python train.py --n_layer=17 --d_model=320 --n_experts=64 --experts_per_token=4 --d_expert=32 --d_shared_expert=64 --activation="swiglu" --moe_layers=[0, 1, 2, 3, 4, 5, 6, 7, 8, 9, 10, 11, 12, 13, 14, 15, 16] --router_score="sigmoid" --normalize_top_k=true --routed_scale=2.5 --balance_loss=0.00258 --balance_bias=false --init_std_router=0.0296 --lr_router=0.000908 --n_head=10 --n_kv_head=2 --head_dim=32 --vocab_size=16384 --norm="rmsnorm" --norm_place="pre" --norm_eps=1e-05 --positions="learned" --qk_norm=false --attn_scale=0.177 --tie_embeddings=false --parallel_block=false --extras=["capped logits"] --init="normal" --init_std_qkv=0.0348 --init_std_o=0.0 --init_std_up=0.0348 --init_std_down=0.0 --optimizer="soap_variant" --lr=0.00245 --beta1=0.95 --beta2=0.95 --weight_decay=0.23 --lr_head=0.00494 --grad_clip=1.0 --warmup_steps=200 --schedule="wsd" --decay_fraction=0.601 --decay_shape="sqrt" --final_lr_fraction=0.05 --batch_tokens=65536 --seq_len=1024 --doc_mask=true --train_tokens=313600000 --steps=4786 --dataset="wikipedia_en"
Below are experts of layer 10 (counted from 0) of a mixture-of-experts language model. Rows are named router (the router's row for the expert), gate (a neuron's input weights, with its number), up (a neuron's input weights, with its number) and show model dimensions 128-191. Each number is 50 + 15 x the weight over its row's rms, rounded and kept within 0 to 99.
Before each expert's rows: "mostly gets" lists some tokens that are sent to it at least half of the time; "gets" lists some tokens that make up at least twice as much of what it gets as of all text. This comes from a sample of Wikipedia text that the model never trained on. Tokens count by the router's weight.

# expert 25
mostly gets: "|", " the", "The", " The", "===", "="
gets: " the", "|", " The", "==", "===", "The"
router:70 59 65 43 30 56 44 44 63 42 44 52 36 59 53 32 58 47 31 61 49 39 53 71 16 60 49 52 62 24 88 58 55 46 50 42 55 70 20 42 36 59 43 47 49 40 49 24 77 51 19 41 63 25 46 23 38 38 51 34 63 79 61 55
gate1:85 32 51 46 30 55 42 56 72 37 71 38 49 75 62 58 60 73 60 36 54 75 47 50 46 75 51 55 22 55 39 50 39 53 49 30 57 48 81 26 24 52 83 54 43 43 37 36 57 72 29 56 49 44 60 37 57 45 60 45 67 64 50 66
up1:45 49 71 67 45 47 37 21 39 32 44 61 29 42 32 53 63 58 48 62 35 70 22 52 63 53 42 41 50 58 42 49 69 13 43 57 45 54 27 56 63 84 34 56 58 83 46 40 37 47 47 68 60 41 39 43 56 36 45 37 44 57 12 73

# expert 24
mostly gets: "==", "===", " It", " ==", " ===", "===="
gets: "==", "===", " ==", " It", " ===", " He"
router:58 52 45 48 75 51 49 64 47 34 72 30 39 36 48 61 64 49 63 67 50 44 55 79 53 48 69 70 67 23 61 41 72 43 54 35 51 57 57 44 50 58 34 44 35 47 78 47 60 39 22 59 55 45 67 28 56 26 28 48 45 62 41 53
gate1:32 67 35 61 96 58 40 44 52 26 69 48 69 68 05 63 62 60 49 35 50 38 37 60 85 59 63 61 56 36 47 45 53 47 33 46 60 34 55 84 45 61 20 37 55 66 63 70 52 52 68 46 39 60 37 30 40 20 61 65 46 38 56 44
up1:43 59 63 48 31 27 34 66 50 50 59 69 20 54 56 04 52 37 60 27 63 33 66 47 68 24 28 42 25 52 67 60 41 84 27 74 26 19 53 33 44 38 54 44 35 39 32 41 37 73 44 44 65 56 47 74 45 33 55 61 52 64 71 55

# expert 36
mostly gets: "\n", "\n\n", "\n   ", "\n ", ".\"", "\"."
gets: "\n", ".", "\n ", ").", ".\"", "\"."
router:62 53 64 25 48 40 58 46 48 65 70 42 63 31 26 67 57 33 65 43 76 46 45 42 49 56 52 61 32 36 48 44 72 76 26 63 55 52 62 55 45 42 61 30 10 70 49 51 51 27 58 18 59 59 72 50 64 41 29 33 59 51 35 73
gate0:44 54 64 56 69 60 44 56 58 50 44 50 19 76 46 45 71 46 60 64 71 72 69 64 44 95 51 40 76 56 58 35 52 01 62 36 54 61 18 62 50 41 56 54 50 63 53 65 25 64 60 57 44 60 52 49 64 54 43 73 53 56 31 77
up0:64 42 44 35 27 28 41 32 58 78 64 59 24 62 53 21 62 65 33 48 45 49 63 66 53 80 56 54 77 71 49 66 65 40 27 33 45 61 57 45 42 60 40 35 44 42 35 38 47 54 53 36 82 34 49 21 58 70 45 42 45 53 41 57

# expert 42
mostly gets: " in", " on", " during", "In", " made", " at"
gets: " in", " at", " on", " In", "In", "ed"
router:46 66 58 54 80 56 48 62 73 44 56 41 32 25 54 57 43 27 56 63 47 22 52 48 70 50 62 52 23 27 57 64 71 55 62 41 49 59 65 47 53 46 31 71 26 56 61 40 70 27 57 61 50 59 12 41 58 66 33 55 45 62 56 43
gate1:71 47 58 37 39 72 50 52 41 59 51 51 70 71 54 64 51 44 53 40 42 53 56 53 46 55 54 33 41 47 48 50 69 58 52 53 50 71 44 44 56 29 24 48 53 43 47 30 23 37 64 16 50 37 49 46 73 44 31 49 38 38 63 19
up1:82 68 68 52 46 58 50 28 60 58 52 47 48 70 50 45 52 68 54 50 20 46 65 54 30 64 30 55 71 51 72 47 26 36 53 52 72 56 42 80 60 57 72 50 39 61 49 83 87 54 58 53 62 61 62 11 36 53 69 52 66 61 58 65

# expert 28
mostly gets: " \"", " h", " w", " c", " r", " o"
gets: " \"", " c", " p", "-", " b", " d"
router:60 41 42 57 32 32 24 35 35 51 73 19 38 33 61 37 72 53 69 70 45 66 33 58 54 38 61 68 49 33 66 42 62 59 52 34 60 55 68 58 27 56 54 32 17 27 35 24 73 12 18 47 39 51 46 57 48 66 35 64 53 62 37 74
gate0:62 30 36 42 65 53 46 64 22 28 64 54 42 32 53 70 58 57 57 28 49 40 75 32 64 46 62 96 52 36 43 12 62 53 42 72 58 58 71 39 39 75 52 59 28 51 75 49 37 40 54 41 68 55 49 68 77 39 56 67 53 78 39 51
up0:60 77 55 41 37 64 47 70 71 23 64 69 55 57 52 31 53 56 57 49 48 82 59 64 56 25 54 72 29 59 28 66 43 15 57 54 51 38 56 41 78 36 46 59 21 45 34 42 58 47 34 50 54 63 34 40 65 80 52 52 49 55 60 66

# expert 51
mostly gets: "18", "19", " 18", "09", "12", "16"
gets: "1", "0", "4", "5", "2", "7"
router:37 51 40 62 64 60 51 55 61 57 44 36 52 46 68 40 55 20 81 18 99 42 60 60 48 28 40 49 40 41 67 53 61 54 42 65 62 51 31 41 60 32 56 56 50 14 56 59 65 47 60 63 84 36 64 60 36 59 24 31 34 51 35 55
gate0:17 55 56 55 49 56 35 90 67 72 59 43 68 43 55 55 50 19 48 45 71 36 56 47 60 43 76 56 62 47 42 64 19 52 51 55 69 54 18 69 68 28 32 51 57 66 42 51 67 59 45 50 69 60 30 63 51 58 40 50 80 59 65 58
up0:62 15 18 55 38 82 53 40 61 58 54 46 73 46 64 55 61 32 68 35 62 59 47 68 77 76 38 83 69 57 30 57 25 34 50 56 73 62 31 41 57 59 31 64 49 40 52 49 61 57 50 47 48 40 41 63 54 79 58 30 67 44 22 38

# expert 41
mostly gets: " −", " +", " MPC", " UTC", " .", "born"
gets: "°", " –", " ", "2", "3", "6"
router:33 34 76 53 56 49 39 57 43 98 66 69 57 34 46 52 51 47 66 66 38 61 51 76 57 65 59 47 53 56 56 58 52 35 46 27 41 28 39 72 16 32 27 35 26 38 47 58 62 62 34 56 50 56 63 31 31 48 21 56 60 50 38 69
gate0:58 47 66 25 36 69 17 70 60 45 70 44 59 22 59 68 57 53 47 35 43 72 51 47 17 52 40 48 56 59 47 54 64 41 50 47 30 66 57 65 42 52 60 39 26 32 56 49 42 56 48 56 80 41 78 44 58 39 74 58 37 46 53 60
up0:77 37 56 43 67 64 52 29 57 09 46 38 44 46 55 45 29 50 25 66 54 47 42 48 35 70 47 54 42 71 10 40 43 73 76 25 46 76 33 43 39 44 43 46 69 44 48 63 47 72 57 30 49 39 38 26 29 33 60 44 66 44 54 28

# expert 61
mostly gets: "000", "00", "9", "33", "6", "70"
gets: "1", "2", "3", "4", "5", "6"
router:27 66 37 44 26 54 43 60 39 48 73 46 49 59 40 50 80 35 57 44 56 27 55 73 43 59 53 32 28 38 46 53 56 49 21 39 63 16 58 51 41 31 44 39 49 62 59 56 69 15 22 26 36 41 65 37 62 52 26 51 60 52 61 23
gate0:28 48 31 41 37 63 45 64 30 44 28 20 53 65 10 43 48 42 24 41 47 21 70 45 43 59 40 49 55 63 65 18 37 98 45 37 36 53 30 45 31 45 21 32 56 55 60 40 37 48 74 38 35 42 65 43 36 24 52 47 54 55 40 36
up0:28 51 57 54 56 52 51 40 47 35 60 42 56 44 62 69 51 25 32 38 63 50 60 48 46 54 21 66 66 33 47 29 48 53 34 80 55 64 57 52 75 53 59 44 64 51 71 49 56 74 47 58 56 58 58 54 47 76 41 25 68 59 57 34

# expert 53
mostly gets: " him", "\",", "’", "\"", " song", " he"
gets: "\"", ")", "'s", " he", "'", " his"
router:34 47 41 36 65 57 41 75 38 52 44 35 34 32 65 50 40 44 38 55 58 15 18 71 22 55 53 24 41 44 56 50 82 78 25 61 60 59 73 72 34 42 69 36 47 57 57 58 67 16 54 41 45 55 67 58 38 64 60 42 54 62 61 47
gate1:57 28 35 39 74 46 60 71 57 45 58 30 31 66 50 24 74 42 48 54 61 36 32 58 37 68 33 50 40 39 50 52 36 32 25 74 50 65 54 25 68 58 43 64 66 69 56 59 43 56 42 41 63 63 64 32 73 69 53 58 58 59 73 58
up1:65 55 57 79 43 42 48 46 62 53 64 59 18 65 52 63 49 41 68 48 64 54 60 54 46 68 28 63 65 16 99 22 57 56 48 41 30 22 29 68 38 29 61 23 48 75 64 47 31 43 50 51 57 37 35 51 72 44 60 74 57 68 64 47

# expert 60
mostly gets: " in", " Coordinates", " near", " outside", " of", " at"
gets: " in", " of", ":", " at", " from", " to"
router:37 64 50 46 59 96 51 60 51 56 50 50 43 37 54 45 40 29 45 45 35 49 52 39 32 40 48 39 11 61 53 64 77 50 55 61 46 68 55 42 43 41 60 22 30 40 59 67 81 27 47 54 36 70 37 58 65 52 42 45 47 54 80 40
gate1:26 32 56 39 34 45 46 63 60 52 46 42 71 50 75 64 32 30 79 46 47 37 55 41 59 45 31 51 57 43 25 47 62 46 34 35 63 22 48 48 61 70 48 45 37 36 48 68 52 47 60 53 27 40 44 48 50 52 34 26 52 72 40 41
up1:65 45 52 39 25 39 25 62 61 27 36 40 56 16 58 68 61 56 63 39 51 50 52 30 54 50 68 84 50 55 60 31 50 65 36 32 55 51 64 56 43 22 51 30 04 56 82 37 28 54 39 45 43 54 39 44 64 56 58 29 42 58 18 58

# expert 19
mostly gets: " January", " 2016", " 2008", " 2010", " 2023", " 2015"
gets: " 1", " 2", " March", " May", " 6", " 4"
router:17 47 52 50 35 49 62 62 57 56 78 46 62 57 55 58 52 45 49 43 56 59 45 36 20 38 67 50 19 50 67 45 59 84 63 41 94 49 32 55 56 29 32 30 23 34 35 80 65 57 67 64 48 55 58 65 18 63 06 40 50 44 50 74
gate0:37 75 67 72 61 48 40 50 53 43 57 52 35 50 46 52 22 42 54 51 32 57 40 59 46 51 53 71 34 61 19 73 76 57 64 57 63 51 50 37 66 54 44 52 21 44 24 55 77 60 55 70 42 52 54 53 45 50 53 58 39 40 26 48
up0:44 65 41 61 53 47 45 46 15 36 54 32 76 70 50 46 63 17 60 31 58 35 55 56 48 44 63 51 58 58 26 37 41 38 35 52 52 51 44 55 60 68 32 45 39 46 47 32 69 56 57 58 36 18 31 51 23 19 43 28 31 31 52 44

# expert 6
mostly gets: "ers", "ets", "ations", "ans", "ians", "ors"
gets: "s", "ers", "es", "as", "os", "ors"
router:34 70 46 57 31 71 59 71 21 46 58 41 24 37 40 54 40 45 39 76 55 28 53 63 65 69 56 35 35 54 63 54 43 81 37 52 73 41 34 58 31 37 24 54 20 42 39 59 81 49 62 48 36 37 47 56 40 52 55 61 30 76 69 47
gate1:41 50 55 30 44 80 27 41 70 46 48 56 49 58 32 54 39 63 79 25 50 47 28 40 72 50 23 40 72 45 37 76 44 50 58 32 59 75 68 45 48 37 33 70 52 43 67 54 45 62 40 45 06 47 42 59 73 53 27 55 61 64 27 47
up1:75 61 51 46 21 77 56 37 55 56 53 53 34 35 82 69 20 77 52 64 43 60 45 34 27 67 73 35 37 58 69 62 58 59 42 13 51 49 73 42 23 42 36 35 33 47 50 46 56 49 42 40 58 23 44 64 27 45 59 27 43 56 54 46

# expert 47
mostly gets: " of", " from", " including", " include", " among", " than"
gets: " of", " from", " by", " to", " for", " in"
router:27 51 42 53 46 61 70 42 55 46 58 41 38 34 58 46 40 26 34 72 23 50 32 62 22 48 61 45 44 58 68 45 68 22 64 47 37 77 24 67 48 54 36 24 25 44 45 54 71 73 62 37 54 63 57 37 68 50 54 56 63 25 25 44
gate1:59 75 80 44 40 50 63 32 53 86 53 38 59 36 51 57 62 37 43 22 69 66 76 49 54 54 58 54 76 46 29 81 29 56 48 63 30 54 73 25 34 45 40 41 47 47 36 39 49 71 43 29 73 48 34 23 43 27 55 68 85 69 62 61
up1:39 52 43 62 54 43 37 76 33 33 42 70 58 44 28 36 71 44 56 45 32 47 31 46 43 46 58 45 47 33 52 56 37 43 45 44 34 21 33 66 47 67 32 57 27 51 58 50 77 63 41 56 42 71 54 58 05 26 59 53 45 50 24 76